config = dict(
    n_layer=13,
    d_model=224,
    experts_per_token=1,
    d_expert=224,
    d_shared_expert=0,
    moe_layers=[0, 1, 2, 3, 4, 5, 6, 7, 8, 9, 10, 11, 12],
    routed_scale=1.0,
    balance_loss=0.000875,
    balance_bias=True,
    lr_router=0.000572,
    norm='rmsnorm',
    tie_embeddings=False,
    lr=0.0118,
    beta1=0.9,
    train_tokens=364100000,
)
Below are experts of layer 10 (counted from 0) of a mixture-of-experts language model. Rows are named router (the router's row for the expert), gate (a neuron's input weights, with its number), up (a neuron's input weights, with its number) and show model dimensions 0-223. Each number is 128 + 32 x the weight over its row's rms, rounded and kept within 0 to 255.
Before each expert's rows: "mostly gets" lists some tokens that are sent to it at least half of the time. This comes from a sample of Wikipedia text that the model never trained on.

# expert 5
mostly gets: "In ", " In ", " ===", "\".", " in ", "ions."
router [122 140 122  57 122 140 115 110 110  86 125 112 138 143 136 189 134  99 134 136  96 127 134 186 122 183 168 113 159  58  58 162 103 138 143  83  78 149 113 167 148 126  91  67 147  83 107 104 159 171 102 141 100 122 182 119 113 196 146 157 122 119 141  95  84 144 145  98  86 111  92 150 139  98 116 186 162 117  97 132 148 129 180 160  90 150 120 125  61 197 159 167 132 168 168 149 183  91 113 112  96 152 206 129 102 143 120  85  95 113 121 139 158  88 109 160 144  54 170 106 156 129 107 142  95 127  90 110  94 131  96  81 160 126 124 124 102 114 106  97 124 117 111 126 158 124  90 102 218 146 141 191  86 123  58 137 131 144 151 106 117 186 186  72  83 120 154 103  86  76 148  72  92  55 103 135 140 140 133  94 164 159 150 109 160 166 146  94 152  91 153 140  95 123 117 128 159 151 176  97 143 147 119 132 107 115 156 122 136 130 132 103 153 120 163 154 163 119 156  97  85  82 174  76]
gate0 [111 108 112 116 144 104  81 159 113 126 155 113 134 136 124 117 167 159 212  92 147 187  56  97 135 160 129 152 182 131 110 175 115 109 147  94 190 122 128 127  95  99 196 115  96 147  97 207 108 129 173 110 172 133 109 127 116 173 115 120 138 109  99 109 143 105  94 129 137 124 184  76 111 191 113 146 109  81 140 103 173 159  99  78  18 168 107  66 180 114 117 117 128 151 118  90 162 120 144 160 101  91 117 137 135  82 168 142 145 140 115 105 111 131 112 136 141 111 125 108 103 159 125 127 112 136 154 137 175 113 142 145 148 129 110 104 128 180 129 114 137  71  81 113 174 117 159 143  85 117 123 150 108 140 179 159  61 147  95 126 160 116 124 104 112 130 118 169 180  60  66  98 125 179 136 111  90  77 111 120 127 121 165 126  99 146  84 139 132 184 127  78 189 107 175 104 156  98 120  83 140 104  97 161 123 139  87  96 156  72  93  94 163 143 187 225 115  72  86 101 120 123 125 120]
up0 [ 91 131  63 107 102 137 138  91 133  79 141 139 138 185  92 155 123  82 166 100 103 179 157 206 116 143 180 136 128 181  81 168 126 125 133  96 172 133 148 110 128 139 157 141 160 170 108 112 112 125 138 187  89 112  93  90 129 140 150 145 105 126 128 102 183 105  58  86 143 140 176 142 152  71 128 164  95 101 143  68 163 113 130 136 178 158 153 102 140 119 171 113 138 116 194 116  99 125 130 138 101 150 131 156  89 114 112 112 178 132  85  88 108 180 144 186 133 106 117 206 121 154  96 180 147  89 142 123 135 159 103 160 100 114 114  49 155 126 136 134 157 113 159 125  57 122 195 109  62 170 107 146 155 143 124 174  96  56 126 164 164 142 136  83 133  73 120 132 122 142 111 139 128  92 134 141 110 101 107 105  94 108 147 174 125 173 106 180 166 127 103 149 172 116 118 109 116 138  91 144 116  61 116 122 104 173  94 109 130 118 103 100 130 132 131 193 101 157  86 168 119  86 137 242]
gate1 [150 141 112 131 108 160 151 148 153 158 101 141 135  71 190  96  87 145 150 170 121 116 143 168 154 153 109 214 101 143 148 136  76  92 103 123 112 130 139 135  91 149 109 110 102 218 111 182 122 125 104 155 159 159 120 143  73  77 132 147 146 125 102 167 152 125 170 151  70  76 127 169 189 121 107  88 116 168 121 127  96 144 112 141 167 109 165 100 130 163 182  97 135  46 124 157 159 185 157 109 126 103  62 126  84 109 129 127 190  93 134 118 169 115 156  90 116 114 124 110 152 144 189 105 110 122 158 119 112 124 153 121 135 103 154 210 135 111 118 133 100 142  86 136 215 149 112  52 127 118 109 127 126 125 163 128 123 115 148 123  78 169 101 123  73 120 177 128 113 131 110 108 134 105 130 118 143 147  90 171 129 206 190 148 174 148  81  75 166 102 111 106 141 180  83 130 145 197 187 116 132 141  66 110 135 153 137 126 102 108 122  78 195 152 110 180 156 152 132 153 135 149  79 105]
up1 [137 111 175  95 125 125 126 135 111  89 151  99 215 168 121 140 179 115 133  82 172 142 111  81  72 101 143  63 191 141 125 128 203 144 137 129  77 122 139  69 169 101 149 190 175 148  95 131 130 111 191  98 165  66 153  57 142 111 145 120 169 165 126 109 105 146 151 133 135 146 114  83 143 146 104 187 106  75 105 125 122 148 127 127 141 123 106 149 108  77 106 103 168 127 164 137 147  93 117 142  97  92 169 152 139  86 139 148 150 150 143  84  93 104 133 170  92 158 119 118  70 110 101 129 130 133 110 136 105  95 122 168  96 177 139  96 119 132 150 119 174 118 198 106 111 143 162 187 140  85 126 120 161  77  76  81 115  93 132 150 137  86 134 113 128 157 152 157 172 107 104 169 132 174 124 147  63 154 128 157 108  21 162  77 144 110 158 130  96 172 156 103 128 123 145 152 131  78 109 112 108 136 133 103  73  61 114 186  75 124 106 161  96 139  89  87  69 136 151 121 157 168 109 131]
gate2 [165 156 147 105 118 161 130 131 148 137  74 120 145 177 123  94 124 139 130 165 156 129 176 168 162 145 129 138 164 103 128 130 153 221 127 150 143 129 107 148  77  69 101 131 124  99 101 103 150 143 121  69 110 166  95 150 129  98  71 141 114  95 124 204 106 167  95 136  54 112  90 139 124 192  70 182 147 123 143 130 111 157 109 114 150 165 156 154 161  70 151 135 128 119 129 139  92 139 140 137 160 154 102 109  82 167 159 136 140  84 152 197  74 113  90 104 171 122 174 116  91 107 195 158 135 123 167 177 167  71 152 129 100 150  99 130 179 136 169  92 112  81  99 165 159 195  96 120 143 124 152 168  84 110 181  95 141 105  90 116  96 142 145  77 147 113 110 119 126 105 113 167  49 129 146 112  87 151 163 156 120  81 141  99 153 109 199 102  98 138 121 146 144 149 129 139  98 138 122  85  77 137 126 139  91 204 126 144  57 120 126  75 136 153 106  46 138 125 162 125 127  78 125  81]
up2 [129 120 103  92  99 147  83 116  75 172 159 132 112 144  87 121 211  36 152 122  69 114 139 107 214 147  96 169 115 120 140 107 130 134 148 167 107 189 127 135 109 148 152 154 119 140 118 105 155 106 126 174 137 166 135 107 151 174 150  67 135 138  83  95 143 113 152 174  66 123 141 154 163 114 134 146 146 126 111 138  72 159 163 170  33 195 106 169 114 149 132 119 104 173 110  40 125 149 111 115 145 164  47 100  64 176  97 162 188  64 176 175 161 118  95 115 157 138 153 130 146 157 135  70 139 141 159 157 133 133  68 127  59 130 147  93 188 109 137  93 146 110 119 111 125 108  73 123  94 116  88 175 161 152  97 161 135 190 148  99 126 101 172  93  81  89 124  96 154  94 145 176  99 114 144  99 137 125 114  74 130  87 127 108 139 115 111 142 165 112 111  99 100  90 137 139 106 101 109 159 128  93  85 120 107 173 120 120  87 115 106 127 113 118 132 149 132 116 129 139 169 126 108 147]
gate3 [102 149 146  88 118  66 174  69 147 132 128  87 151 120  59 122 156  69 113 111 153 125 148 186 122 134  95 160  91 106 132  88  98 108  97 136 121 117  98 185 114  84 136 122  87 108 158 141 100 119 135 100 104 110 155 170 110 209  81 129 139 159  38 177  99 104 154 100 176  62 143 106 130 129 113 122 161 138 109 174  68 153 118 106  86  71 106 156 140 171 115  82 123 104 131 139 121  79 138 127 188 125 108 130 163 195 162  71 113 111 167 123 150 120 168 102 171 131 175  94 193 129 166 138  91  68  96 114 176 186 133 160 126 150 169 139 123 108 137 113 110 157 114 132 192 140 165 151 123 140  68  79  96 168 108 126 113  99  76  98 109 126 143 121 125 142 120  46 109 117 132  92 135 113 113  77  77 127 125 157 106  78 136 179 140 116 146 137 158 128 141 145 197 118  80 113  97 117 140 143 138 193  60 156 162 149  72 140 142 129 110 149  87  88 179 105 120 138  97 117 119 116 121 134]
up3 [132 151 149  70 146  94 182 173 176 105 150 149 141 121  61 103 151  71  91 154  68  94 183 132 152  92 129 149 154 135 171  45 169 110 100  94 127 112  71 159 141 155 195 108  74 111  79 106  57 141 158 105 155 114 103 116 112 170 115  75 117  76  84 153 141 151 129 148 144 100 132 104  60 131 122 118 153 158 173 177 103 113 148 169 123 144  84 125 138 162 100 116 144  89 133 131 153 149 136 157 167 101 143 147 174 140 158 132 153 109 174 145 137 128 165 113 173 150 183 127 111 124 123 108 108 135 105 122 112 138  99 143 138 110 138  94  93 131 140  95 119 142 118 169 106 117 129 128 168 111 124 154 129  86 162  99  36 134 152 115 106  79  99 164 137 133 173 138 114  79 126 102  99 113  70 133  89 141 142 126 135 162 135 115 182  76 150 141 148  83 206 178 115 136 131 106 149  76  90  88 139 207 104 191 178 217  93 128 147 117 106 178 129 114 105  98 110 128  60  87 161 116 119 137]
gate4 [ 87 159 164 166 132  87 177 119 205 106 174 116 159 166 144 108  70 158 112 137  76 132 158 120 177 131 151 144 104 128 151 119 106 127  88 125 152 174 128 154 166  92 121 132 118 139  80 132 118 110  91 137 150  49  84 105 137 139 135 145 162 136 174 102 125 150 115 114 116  79 113 155 131 135 108 144 128 102  72 128 118 112  95 124 156 125 107 120 155 153  99 120 107 112 157 199 128  54 135 108 140  35 130  82  50  61 164 131 163  93  80 135 141 154 179  86 171 185 111 126 135 120  91  95 113 176  95 102  61 171 121 182 140 134 106 187 108 101 126 118 103 122 173 143 172 131 165 152 120 106  68 135  79 136 111  72 130 104  71 126 114 155 111 153 183 169 124 158 107 179 133 133 115 149 121 147 122  89 139 100 152 123 134 152 162 140 158 142 101 130 213 126 103 166 166 147 139 128 125 139 110 164 131  58 172 140  80 153 172 149 165 175 147  44  99 160 158 169 137  91 153 130 123 150]
up4 [ 84 125 163  85 166 127 102 101 125 112 155  94 158 152 105 122 106 104 122 137 116 155 127 105 160 124 128 125 103 106 141 107 124 119 100 186 130 149 148 121  99 128 123 146 100 191  82 139 211 103 121 162 158 133  90  87  84 153 139 110 182 171  86 184 165 146 171 148 170 145 117 120 134 142 150 117 146 193  99  86 147  59 153 101 152 106 104 126 150 177  85 178 124 112 105 144 161  56 180 141 183  97 102 127  69 118 153  65 153  90 109 164 114 170 151 121 176  88 119 103 134 105  46 117 100 106  76 133 138 118 145 147 106 108 115 151 149 165 135 197 113 123 120 128 153 156 146  96  85 142 110 140 131 199 126 107 118 146 149 148 113 151  58 191 133 156 122 172  88 117 176 114 141 102 148 142 120 146 121 107 109 169  83 161 110 140  65 115 143 170 107 116 127 144 147  75 165 135 152 206  84 220 179  88 112 152 140 160 132 149 124 130 106 152  56 137 178 109 149  99  97 115  62  94]
gate5 [144  58 169 113 107 105 159 122 155 115  53  79 125 141 129  91 140  57 119 127 141 120 129 184 165 159  94  80 144 128 135 142 123  77 119 145 188 126 189 116 149 118  68 103 118 178 135 104  98 151 138  79 157  97 132 107 129 165 113 119  71  76 103 171 158  75 150 192 163 108 135 104 124 174 165 153 111 139 138 110 162  91 146 120 153 130 175 122 159 135 113 139 112 179 174 110  92 105 122  97 144 174 109  85 110  76  61 167 115  92 156  89 139  93 137 132 100  65 142 102 142 137 116 124 173  86 101  58  77 159 170 163 141 161 192  80  97 103  71 116 119 155 184  80  79 131 149 154 119 118 136 164 105 118 115 134  79 126 136 134 158  94 121 121 120 105 102 139 118 155  91 152 158 129  77 111 107  71 175 153 164 154  71  95 152 173 144 121 149 112 102  88 158 116 162 146  95 168 154 141 158 120  93 141 167 158  78 112 119 101 162  97  96  85 211  76 117 174 130 151 119 110 117 146]
up5 [124 133 121 127  95 142 162 104 156 154  89  51 121 157 124  84 113  54 124 126  93 120 153 173 177 198 109  83 154 142 167 126 156  35 164 133 155 114 166 134 177  76  92 155 102 155 130 115  87 160  85  85 122 119 124  91 132 193 111 161 117 120  91 128 147 106 102 176  92  93 135 106 146 158 146 162  92 101 113 110 114 114 153 149 196 140 144 101 141 136 118 102 124 140 167 165 136 137 106 154 162 146 109  76  95  87  41  87 144 141 198 102 118  76 126 136 107  81  90 115 119 131 129 160 145 134 107  46  60 150 187 134 128 160 129 124  94 123 117  97 108  87 137 108 106 121 180 137 143 117 165 195 125 135 179 170  58 110  93 121  80 148  99 105 117  93  82 110  92 134 111 167 144 115  98  95  96 123 164 146 165  96  69 132  98 145 151 107 148 105 107 110 137 153 134 135 135 166 143 159 123 114 124 139 142 120 123  90 100 122 195 102 105 107 178  98 153 169 159 199  45 116 118 155]
gate6 [135 119 106 201 155  97 131 148 133 119 102  87 138  87 164 111 136 153  69 112 162 108 142  99 141 135 117 114 100 120 184 104 124 125 113  92 145 131 148 176 164 156 111 162  86 156 198 175 144 192 163 145 146 133 175 143  83 133 131  94 184 114 112 105 122  99 137 167 153 171 132 167 105 130  83 152 100  68 126 122 173  75  98 107 160 120 155 129 129 106 121 144 102  60  92 147 172 144 163 148 101 133 132 137 173  97  68 132 179 143 133  93 135  82 146 105 122  99 145 119 196 136 185 112 141 179 189 144 132 139 124 135 127 115 177 170  87 104 183 111  89 117  67 127 122 106 167  60 142 131 153 108 178 131 134 199 108 151 184 169  46 173 101  74 140 130 141 104  99  86 200 149 123 153 109 155 149 180 154 152  99 151 136 149 132 163 158 123 104 176  93 144 159 137 105 196 109 138 148  92  80  98 146 124 192 100 156  92 136 121 133 158 132 187  67 113 131 113 162  78 140 162 110 116]
up6 [ 81 129 204 134 146 131 149  74 120 129  94  96  82 130 163 139 111 189 120  41 161 153 151 123 163 112 143 103  98 166 153 145 114  70 135  90 171 134 136  77 103 166 126 136 146 123 171 112 141 177 114 182 101  85 151  79 123 160  74 184 162 106 112 166 112 101 158  73 100 161 120  88  85 118 152 128 134  83 113 129 149  99 107  78 105  97  96  85 116 136 105 111  78 128 155  70 138 132 193 153  79 131 115 130 133 150  88  93 160 173 134  81 108 121 160  93  94  85 174 143 167 138 111  93 179 119 181 124 153 162 176 118 108 158 109 113 138 124 146 124 161 159  79 167 175 130 166 123 143 111  88 129 133 182 140  57  71 174 163 125 173 152 110 149 117  96 114  85 184 104 137 115 136 148 141 157 101 177 133 119 142 141 157 136 123 174 176 101  93 116  93 147 178 214  82 145 106 118  88 150 137 160 120  92 134 161  79 174 108 125 178 123 105  88 123  99 145 114 173 103 167 117 121 186]
gate7 [156 107  93 128 162 145 107  83 143 145 137 143 174 130 120  42 197 181 157 139 138 152 185 148 108 109 102 150 108 117 168 191 125 157 142 100 152 108  79 153 168  77 169 129 153 124  79  79 174 102  97 124 156 121 121 159 151 103 163  92 105  95 111 113  87 118 132 132 159  79  85 165 101  42  94 120 168 120 102 105  71 143 128 107  96 151 139 108 146 165 165  45  56  98 105  89 139 137 145 106  90 149 137 155 144 135 107 142 114 116 144 165 140 129 146 197 183 179 124  87 111 129 148 177 139 122  84 121 115 131  27 131 122 116 138 121 115 141 155  74  89 132 131 108 163 124  64  85 133 107 105 123 173 151  98 184 111 120 107 142  49 111 151  85 125  99 122 112 111 139 179 123 146 135 158  97 120 141 150 154 160 143 139 117 152 154 144 106 137  80 150 109 184 148 133 159 147 149 103 135 160 175 123 114 115 142 104 105  99 137 160 138 158 120 147  10 170 139 144 136 200  81 137 146]
up7 [162 104 151 107  72 114  80 135 101 132 108 101 118  72  94 191 141  76 110 111 112 161 113 160 128 133 116 202 139 155 137 147 164 100 136 161 125 102 113 140 148 124  74 145  59 157 158 102  38 171 181  75  81 139 134 110 144 116  90 141 141 132 151 147 160 136 118 175 155 123  90 133 131  90 174 117 119 146 129 130 177  41 120 136 108  96 125 147 102 150  52 209 107 126 133  71 136 141 165  98 134 126  93 162 152 133 143  86 119  99 102 202 171 102  99 149 119  95 124 150 130 122 149  94 119 128 120 137 123 107 161 137  78 143  97 142 150 114 124 135 151 130 160  73 157 136 157 142 142 142 162 157 159 158 147 122 131  79 160 103 131  86 119 173 144 131 117  65 109 202 121 144 107 167 136 108  61 108  92  93 174 108 149  92  93 185 151 164 130 148  87 145 221 113 158 160 148 134 130 141 109 100  98 126 155 116  99 190 104 149  86 107  53 126 159 182  77  54 142 135 126 136  87 103]
gate8 [125  87  81 143  89  88 139 101 130 173 123 127 124  89 156 104 103  94 135 142 125 173 129 157  52  91 158 130 129 154 105 112  91  98 135 110 136  97 127 155 154 108 104 120 137 134 136 138 142 172  91 201 133 125 133 100 131 141  88 137 177 173 206 156 162 126 115  82 120  76 159 101  85  85 118 106  88 139 202 107 147 116 130 128 154 101  89 119 131  83 137 117  93 109 175 148  92 113 158  84  94  41 123 168 111  98 135 165 155 146 116 144  96 192 133 108 188 137 151 134 129 119  99 116 120  84 199 179 132 172 142 111 159 154 103 128 188 137  98 116 145 172 157 160 112 147 130 106 156  89 101 154 210 165 134 156 118  80 118 173 134 132 141 121  68  72 156 118 177 164 140 175 148 170 138  35  66  45 106  82  78 153 143 154 103 172 102 125 104 134 151 148 177 133 149 126 119 113 101  94 162 152 121  91  79 110 156 182 104  76  87 115 131 102 163 103 139 138 100 143 165 119 134 137]
up8 [131 106 118 127 152 148 113 195 161 100 158 124 129 229  99 162 123 147 131  72 114 121  90 109 175 171 133 140 132 161 175 180 131 156 136 160 121 170 135 116  45 116 131 155 111 150 122  97 114 136 151  64 116 111 105 143 137  89 169 178  67  85  53 117  62 159  76 191 130 153  94 113 137 162 102 142  91 139  96 118 141  85 124  59  99 158 164 141 108 148 142 130 176 135 102 110 111 128 114  57 157 150 116 104 125 144 150 140 107  92 155 155  93 149 109 130 101 147  88  58 104 117  71  84 122 181  53  91 128 116 137  96  53 122 175 151 110 112 106 128 179 103 138  61 129 126 149 160  62 154 169 122  60 124 112  86 130 160 108 102 172 152 141 131 175 172 110 133 101 103  65 106 121  99 128 181 171 165 162 113 153 121 169 142 149  78 151 119 112 113 140 164 107 173 112 117 144 143 152 162 133 132 144  91 128 147  85 118 118 181 152 160 134 148 131 127  90  90 139 141 104  92 112  91]
gate9 [180 113 133 143 156 128  93 101 113 139 117 144 154 115  93 157 132 115 128 130  68 121 108 143 143 145 146 133 133 113 124 156 136 171 158 160 129 138 174  77  99 122 171 136 136  81  85  86 132  79 117 137 138 119 104 125  60 149  76 151  55 164 167  89 147  83 107  94 136 128  53 172 124 166 201 118 121 164 112 125 107 113 123 100 131 130 121 186 137 181 166 157 146 139 117  99 134 127 122 176  86 154 104 117 120 101 108 152 124  96 116 117 119  54 103 101 191  99 139 193 171 178 105 142  89  79 122  93  92  91 141 133 180 156 135 127  61  54  63 132 176 130 164 129 151 192 135  83 110  96 130 139 107 125 132 112 111 183 145 163  97 170  78 133 131 166 187 121 133 140 127 123 179 113 141 121 162  77 135  91 114  86 125 180  92  67 142 129 161 175 149 107 148  88 207 146 106 126 129 140 114 142 152  71  33 159 175 111 145 101 120 125 112 104 149 104  78 136 164  71 100 113 106 111]
up9 [121  89 162 131  87 175 182 140 107 117  93 110 150  90  95 133 141 179  61 123 210 146 110 121  98 107 121 113 121 168 159  90 115 144 143 106 193 142 133 159 122 101  95  99 126 171 182  70  95 128 151 121 114 129 110  86  59 107 148 165  90  98 102 145 172 146  98 117 127 145  58 100 153 149 154  93 156 132 154 173 106 133 158 189 158 161 138 156  87 158 143 212 169 110 159 108 140  77 148 164 108 148 145 124 116 150 134 106 117 142  95  70 119 167  66  74  85 123 166 177 108 114 135 104  63 167  92 131 102 122 163 142 160 125  92 112 150 153 108 143 189 147 152 130 106  89 145 142 134 179 136 135 130 137  75 164 108 176 193 102 129 152 142 149 117 136 176  55 131 121  93 118 142 193 179 144 179 106 126 171 112 112 123  98 107 110  90 134 147 122 153 178 106 109 146 147  81 100 123 181 139 177 115 150  76 151  90  64 154 107 125 154 137 142 111 195 141 129 187  84 102 120 151 109]
gate10 [143 106 117 143 184 126  75 125 181 133  81 110  78 129 151 100  99 130 138 131  65 125 202 181 169  89  78 152 125 170 149 116 151 123 125 163  97 131 109 145 193 134 128 129 139  73 146 161 163 131 101 134 127 178 119 149 151 103 158 156 145  83 109 175 155 160 102 172 143 148 181 119 107 129 166  80 158 163  78 178  59 138 108 109 140 118 148 131 140 111 140 157 141 170  74 153  85 131 128 136  40 110 152 120 202 140 100 183 137  97 192 137 169 143 114  74  75  52 139 129 128 128 161 111  85 178  68  93 150 135 115 118 127 103 109 178 141 140 135 185  89 138 178 161 128 103  95 130 133  86 116 135 103 101 123 121 134 154  84 130 124 212 136 121 160 130 110 165 115 166 151 145 143 165 113 101 106 144 126 111 191 135  90 167 126 112  77 131 151 132 100  53 143 119  92 138 146 144 111 173 146 182 113 173 114  94 110  95 128 157  78  67 146 124 132 145 194 112  80 184 154 118 139 133]
up10 [196 152 105  86 170 105 136 174 107 157 102  87  88 192 103 101  99 152 154 122 135 136 105 108 150 114 117 165 128 114  93 131 143 189 155 180 123 124 145 111 175 164  88 116  78 137 137 134 170 118 118 119 150 199  97 120 137 217 174 105 125 136  61 133 108 168 156 125  67 105 139  98  88 155 133  60 178 150 116 130 120  88 122 124  70 146 143 108 132 133 179 180 131 156  73 107 158 129 109  96  57 101 150 100 126 199  58 141 152 133 150 112  88 148 110  64 134  82 131  80 156  86 134 123 111 121  86 102 146 159  99  93  84 133 201 183  48 156 140 163 134 165 109 100 125 134 155 124 116  83  76 145 107 140 160  84 141 142 133  99 109 160 132  97 122  84 138 115 142 146 102 117 142 166 120  95 144 143 136  93 149 162 195 164 135  69 162  81 160  93 109  89 127 105 107 101 162 107 128 159 164 152 144 188 144  84  86 131 139 127  87 116 147  81 130 145 162 150 118 184 119 162 133 113]
gate11 [106 153 119  73 101  53 140 132 105 152 116 226 143  59 108 132 137 169 111 161 154 136 188 116 124 182  93 116  78 102 133 202 136 136  68 133 115 111 150 126  73 109 170  99 159 118 116 141 128 114 172  79 163 123 109 115 125 156 119 192  58 160 139 126 113 159 115 162 114 145 165 114  45 125 157 151 168 135 140 183 144 166 119 110 109 146 130 147 129 114 117 136  82 150  80  58 151 152 185 150 111 113 147 129 149 164 108 161 169 119 131 106 187 134 109 161 161  81  90 147 108 100 120 161 149 101  81 104 119 166 125 140 107  96  97 107 166  42 137 216 154 131 111 118 136 102 125 122  81 125 106 110 118  84  77 144 142 137 149 125 116 175 112 135 151 143 136 133 152 181 143 166 124  93 127 180 133 123 196 114 129 106 121  96  82 131 107 156 141 145 116  84 115 121 103 139  76 198 140 135 110 145 136 149 138 128 102 138 167 100 116 142 191  48 126  78  83 193 169  76 141 114 136 140]
up11 [169 121 137  75 132  85  91 140 199 131 137 195 132 133 142 117 156 122  99 163 161 128 133  78 132 154  74 145 110  72 155 135 132  95 106 107 142 146 115  85  93 102 171  52 189  91 156 132 186 152 138  65 170 151  96 162 166 118 162 149 112 165  86 107 106 175 134 136 130 112 137  74  61 141 179 113 175 128 140 162 145 186 146  76 153 108  93 170 116 108 173 158  86 130  97 112 148 142 160 118 119  99 182 118 142 137 117 198 161  43 143  93 161  70 129  91 131 106 132 100  88 139 147 114 117 110 100 107 119 129  76 127  88  99  72 156 181  59 120 154 130 128  90 100 127 128 140 121 100 126 143 151 100 130 113 169 163 139 162 161 105 155 144 144 135 116  98 123 137 146 130 160 159 108 186 205 121 138 202  97 128 142 131 140 131 142  63 104 106 148 131 114 106 162 131 133  82 126 150 146 130 154 143 179  86 187 111 141 143 118 133 194 149  53 166 103 107 170 104  67 139  83 132 132]
gate12 [ 76  98 109 144 115 122 122 123 165 169 124 138 148 129 110  92 128 156 117 164 153 191 229 114 142 190 160 175 130 137 102 204  97 150 137  83  85  74 116 107 117 185  93 143 173 119 131 179  99 140 185 146  97 137  68 166 125 186 106 131 170 165 121 136 105  61  89  79 121 134  49 109 122 145 115 123 112 162  42  95 148 136 104  73 152 109  97 111 188 103 129 170  55  99 148 136 147 141  90  95 125 170 158 182  71  81 141  96 165 190 116 149 111 133 114 121 106 123 135  99  89 159 119 111 125 125 109 107 145 137 104  81 129 129 122 143  69 170 152 164 144 177 173 136 151 204 137  93  88 120 123 120 127 142 141 112 126 121 152  98  99 185 146 142 184  92 128 109  89 130 182 100 171 116 130 154 108  93 113 168 140 131 158 158 112 123 164 175 145  85  96 138 129 142 138 123 156  98 100  66 162 128 151 172 130 166 101 155 121 106 117 153 131 149 152  96 137  60 131 115 125  86  96 144]
up12 [151  80  98  96 138 139 104 165  58 106 164  95  49 146 152 129 109  85  72 114 124  81 131 148 107 105 151  93 157 132 135 137  92 142  97 155 130 163 118 183 156 119 179 161 118 136 153 174 144 117 114 151 125 146 153  99 142  91 127 130 116  94 117 122 116 123 166 199 152 160 189 134  93 139 188 134 132 129 176 108 110 100 136  95 114 126 136 121  77  92 170 133 190 147 167 117 118 130 145 167 118 149 127 123 105 171 145 176 101 109  85 137 148 124 151 170 147 136 161  91 212 126 127  79 156 117 143 104 211 115 133 183 153 133 136 106 141 154 135  91 163  89 102 125  75  98  91 126 106 158 117 120 132 151 103 153 105 113 154 121 137 101 108 110 120  99 143 160 193  98  67 181 128 187  91 140 145 163 129 139 166 173 137 116 102 134 172  43 110 118 192 134 158  85 123  78 147 138 120 118 159 185  42 115 140 161 130  88 156  85  83 119 196  89 124 145  98 172 135 215 134 136 119  63]
gate13 [117 158 120 168 143 190 106 143 129 113 130 160 191 134  57  74 124 204 154 231 146 127 146 163 121 155 170  92 159 131 115 119 152 139 101 118 158 111  93 180 103 124 185 145 192 135 156 113 111 143  81 162 110 161 115 135 118  79 152 156 116 136 194 153 132 114 114 150 208  93 127 112 123 132  77 122  79 145 156 132  99 110 104 120 132 135  84 118 172 109 175 121 158  42 148 137 129 129  97  96 101 134 152 100 113 161 106 135  84 164  90 200 116 102 113 190 173 161 133 154 155 117 129 196 165 177  98 141 150 128 119 195 106  90 131 125 148 124 111  86 166  73 133  70 119 193 149  80 158  91 111 108 103 157 203 132 133 126  97 113 107 202 156 142 102 153 117 110 117 198 142 138 109 158 104 131 130  94 104 104 133  56 116 126 157 148 133 109 134  92 145 145 163 127 174 169 128 126 113 120 163 111 108  98 163 151 153 143 196 172 124 155 124 103  88 126 166 109 136 157 124 130  99 148]
up13 [138 161 104 166  78 170  78 127  81 106 145 133 198 110  56 127 153 208 156 184 153 147 111 159  66 169 155  54 143 128 108 127 143 184 125 127 155  72 133 179 105  60 156 126 135 124 139 138 123 158 101 135 126 152 175 120 153 137 107 202 138 130 134 151 123 148  73 184 158  66 127 141 199 110  75 134 104 135 132  96  69 140 148 167 141 105 155 158 200 111 121 133 156  40 171 117 147  68  91  96 152 129 135 139 164 163 139  74 108 203 120 172 129 144 149 191 138 141 163  94 128 143 150 145 177 139  77  98 132 130  85 170 117  71 119 146 180 155 151 126 118  73 138  95 104 154 127 155 185 135  96  97  99 123 136 118 169 130  89 130 141 177  89 133  72 127 113 154 121 168 150 133 112 130 134 114 146 124 123 130 139 119 144 169  94 141  97 105 133 112 107 114 145 113 146 104 112 156 121  86 143  84 117 135 119 112 167 169 189 203 146  91 159 157  87 111 146 105 138 104 142 102 103 124]
gate14 [157 136 169 127 196 100 128  85 175 117 114 164 211 177 141  86  86 123 139 155 110  88 185 130 201 177 110 121 158 145  73 163 164 156 135 182 129 102 195  99  69 143  64 191 160 157  86 196 154 126 117 110 231 120 133 143 139 194 137 188 135 128  74 115 175 141 162 162 151  79 106 154 122 121 126 104 128 115 135 132 119 129 163 122 116 110 147 172 107 151 108 172 146 118 150 161 130 131 123 144 102  75 108 163 117 153  73 139 113 107 199 158 180 145 114 156 149 158 129 138 130  89  90  85 147 116 129 131  78 121 160 150 134 113 161 155 102 158  52 126 163 115 172 135 180  99 133 151 129 130  87 138 120 103 165 152 108 139 101 124 103 115  91  84 166  99 196 148 138 165 198 138  93 108 114 150 182 123 132 150 130 112  81 166  97 120  76 104 167 170 127 136 150 123 157 132 178 138 130 152 151 127 157  91 164 136 154 136 145 111  93 171 131 146 166  95 127 112 147 130 162 156  76 127]
up14 [111 154 145 150 121  87 156 157 105  93 136 152 134 122 111 111 137 124 106 133 148 111 130 141 132 133 112  97 151 163 120 120 143 134 160 128  94 176 198 117 126 158 120 148  12  58 139  84 136 131  84  86 152  95 133 149 144 152 129 153  54 183 144 134 104 123 109 109 100 134 146 138 142 101  87 187 161  65 120 173  62  89 129 129 117 136 143  84 121 182 177  68 145 163 149 105 116  84 132 180 113 125 163 113 116 108 164 186 165 173 115 152 138 166 107 159 143 132 134 129  94 146 136 101 161 145 143 176 116 186 162 124  78 113 105 133 156 182 114 131 137 145 155  92 116  95 154 115  98 132 101 107 159 118 171 127  75 147 163 110 103 133 150  79 167 186 191  62 112 166 126 156 210 146  75 147 107 135 141 156 114 122 162 116 103 133  98 174 117 109 137 192 115 131 158 139 152 195 183 133  78  90 136 143 150 188 153 166 160 154 164  99 149 103 161 158 154 199 165  65 114 190 132 141]